Experts of a small language model.
Training: a variant of Muon for the experts, 397M tokens.
Below are experts of layer 6 (counted from 0) of a mixture-of-experts language model. Rows are named router (the router's row for the expert), gate (a neuron's input weights, with its number), up (a neuron's input weights, with its number), down (a neuron's output weights, with its number) and show model dimensions 0-223. Each number is 200 + 20 x the weight over its row's rms, rounded and kept within 0 to 999.
Before each expert's rows: a language model's description of what the expert responds to; "gets" lists some tokens that make up at least twice as much of what it gets as of all text. This comes from a sample of Wikipedia text that the model never trained on. Tokens count by the router's weight.

# expert 6
It responds to: Digits, bars and colons in sports tables and data lists, and nouns of time or scope like season, century, minutes, campaign.
gets: "7", " on", ")", "8", "%", " from"
router,228,203,199,227,177,211,227,225,210,204,227,196,194,204,248,232,202,183,238,203,192,167,178,218,196,180,184,198,180,235,213,199,186,167,216,223,224,222,178,220,231,195,207,214,224,213,204,200,184,196,213,205,215,202,228,246,206,174,204,223,194,199,186,216,196,188,197,193,210,219,192,210,183,217,244,206,199,204,203,204,183,218,189,196,203,181,208,223,206,171,188,211,214,180,231,212,217,203,214,180,203,187,199,213,191,216,194,226,242,201,205,204,209,172,213,198,186,187,173,233,186,200,221,180,232,200,224,191,202,232,212,203,245,210,244,230,217,196,176,212,182,195,221,207,192,220,183,222,178,173,221,202,174,188,216,188,208,213,235,210,207,240,204,216,197,193,216,234,210,185,205,183,187,195,239,214,159,194,197,216,217,188,206,169,208,189,273,205,220,185,220,221,186,162,203,217,202,200,199,199,236,198,228,182,189,201,266,202,177,175,236,187,192,229,221,182,220,178,197,195,229,211,199,209
gate1,222,192,183,233,189,197,236,221,227,240,205,184,193,194,180,192,227,222,198,209,186,197,215,188,214,216,192,199,209,154,179,182,174,213,202,221,221,161,202,197,187,211,185,223,196,209,169,187,192,244,223,194,194,188,178,184,192,188,214,260,209,212,252,240,241,197,210,214,191,194,216,263,220,206,219,199,188,181,190,198,192,206,192,195,170,204,195,209,236,205,210,242,197,217,207,194,205,196,186,208,208,200,216,205,192,202,195,179,203,173,164,189,208,207,225,186,209,218,193,164,194,166,196,173,166,198,223,164,199,175,213,207,196,209,204,194,198,222,156,182,203,236,193,201,188,186,219,231,191,192,169,200,214,222,198,201,191,230,164,183,195,198,199,202,202,197,225,205,187,213,170,160,188,181,229,203,236,188,183,201,210,213,188,164,194,191,195,224,187,232,200,193,210,223,198,211,209,243,225,224,202,191,204,210,174,211,194,199,182,174,150,215,228,209,234,192,226,191,225,192,189,185,209,194
up1,210,199,180,222,187,197,237,202,220,192,202,208,197,208,191,179,229,223,201,233,196,194,200,192,213,227,175,199,169,217,223,149,211,189,199,238,229,213,200,223,179,236,228,185,198,199,207,170,188,227,195,189,205,199,224,191,154,184,200,256,225,195,226,226,200,196,194,199,193,187,232,231,182,191,198,224,194,197,187,179,199,182,192,214,175,224,190,230,201,201,200,231,201,183,179,189,208,231,192,185,184,232,216,240,171,178,202,200,182,191,192,191,195,197,210,199,201,224,172,176,214,164,196,171,174,207,202,182,198,178,202,203,159,196,192,174,211,240,210,177,195,207,214,215,175,177,229,199,214,177,188,192,198,191,179,210,191,202,147,198,176,202,223,172,193,219,187,158,204,177,170,188,196,197,202,192,221,195,194,177,187,225,220,203,182,216,199,198,214,198,207,183,197,190,204,227,208,210,172,180,233,173,209,201,172,147,197,223,226,171,170,202,224,203,230,199,177,221,218,230,209,194,215,202
down1,198,192,207,216,240,178,207,198,208,211,208,191,209,202,198,224,177,214,218,211,213,182,210,165,182,194,185,166,214,171,252,221,234,173,214,206,221,192,173,165,199,165,167,209,194,219,246,185,191,207,185,178,217,182,204,235,223,206,178,193,202,203,217,217,202,175,162,157,192,218,221,165,191,213,217,190,241,180,234,219,208,220,175,187,195,200,241,190,201,208,207,243,194,211,198,193,208,189,219,222,165,195,176,189,201,186,188,212,216,234,164,191,196,224,204,171,206,158,176,217,207,198,189,189,210,181,227,190,209,246,234,197,213,213,197,225,216,184,198,243,188,195,198,182,219,218,163,204,199,208,196,192,203,188,204,194,194,203,202,188,190,212,182,206,173,200,201,222,209,224,187,172,192,180,235,174,214,190,246,219,188,161,218,219,159,178,189,195,198,164,184,211,192,186,173,186,173,218,219,190,188,227,211,192,199,167,219,222,216,188,197,180,224,155,229,218,150,191,202,183,191,215,194,218
gate2,205,203,221,191,218,245,194,222,185,194,192,194,204,170,240,192,194,230,242,195,228,242,238,188,211,203,196,219,222,188,180,177,224,222,205,192,200,212,208,204,206,218,188,225,205,189,200,201,198,212,185,214,233,192,189,239,201,196,180,188,196,188,201,169,210,208,201,219,203,188,200,183,218,170,207,221,217,176,236,163,208,198,226,228,204,219,201,200,219,205,209,194,204,211,206,200,199,195,196,212,211,167,234,185,201,210,204,219,183,203,198,189,227,196,193,214,210,189,209,212,236,225,164,191,207,199,183,189,206,177,233,207,162,215,220,225,184,218,203,177,195,216,238,213,227,176,223,183,189,206,206,193,208,201,175,192,215,230,203,189,199,205,181,197,173,207,178,196,166,197,171,204,200,220,216,217,181,219,223,192,188,247,181,245,209,196,212,182,183,235,222,173,234,188,177,225,253,185,235,213,218,219,221,174,223,168,214,175,181,182,203,253,223,221,206,192,175,242,205,172,240,203,217,232
up2,221,213,197,191,202,206,204,212,196,180,192,183,219,189,215,190,192,205,224,213,227,223,216,171,204,180,208,209,222,151,174,173,222,191,196,177,185,190,189,247,185,225,183,263,210,205,180,211,200,205,197,210,195,186,193,205,229,213,202,200,222,199,160,221,211,231,196,206,182,173,190,187,230,202,225,218,208,177,210,144,187,183,207,182,240,228,215,188,211,182,237,186,168,244,218,211,232,205,184,197,203,181,195,203,155,200,168,209,212,209,208,212,260,207,217,210,224,201,214,201,230,191,162,208,205,205,228,208,190,194,194,214,169,191,229,225,214,225,211,171,185,215,196,179,231,190,222,182,193,190,233,176,196,188,142,209,221,199,231,195,175,209,186,183,189,222,201,204,176,233,183,199,223,207,209,192,212,211,205,211,216,199,178,225,213,227,184,172,178,194,242,227,200,202,213,211,180,198,205,209,208,210,196,181,196,188,188,199,194,202,198,216,227,229,215,203,220,191,199,221,219,220,208,203
down2,221,199,178,178,188,192,230,205,208,233,189,189,219,221,131,201,184,163,212,205,190,211,204,173,178,170,215,184,236,195,210,197,214,219,193,194,193,165,221,181,223,195,241,183,242,212,192,200,188,187,192,175,203,163,185,218,215,188,224,186,190,192,181,213,201,217,208,214,188,203,179,228,215,184,177,207,197,172,190,226,176,204,188,209,185,207,193,204,212,219,176,200,213,194,168,167,182,203,184,182,205,178,218,201,199,177,202,206,193,216,206,210,203,205,218,207,182,209,160,186,197,204,188,186,217,192,173,202,213,212,234,193,194,192,215,193,174,217,235,197,230,167,184,200,177,186,179,204,178,195,206,198,184,203,176,203,210,215,216,226,164,232,200,215,201,202,206,193,236,176,190,178,166,196,197,197,221,169,161,202,223,181,210,235,189,206,217,204,178,206,210,200,223,200,199,180,145,219,222,176,186,184,164,214,227,225,183,168,217,214,219,198,185,148,227,155,210,216,163,211,231,191,251,169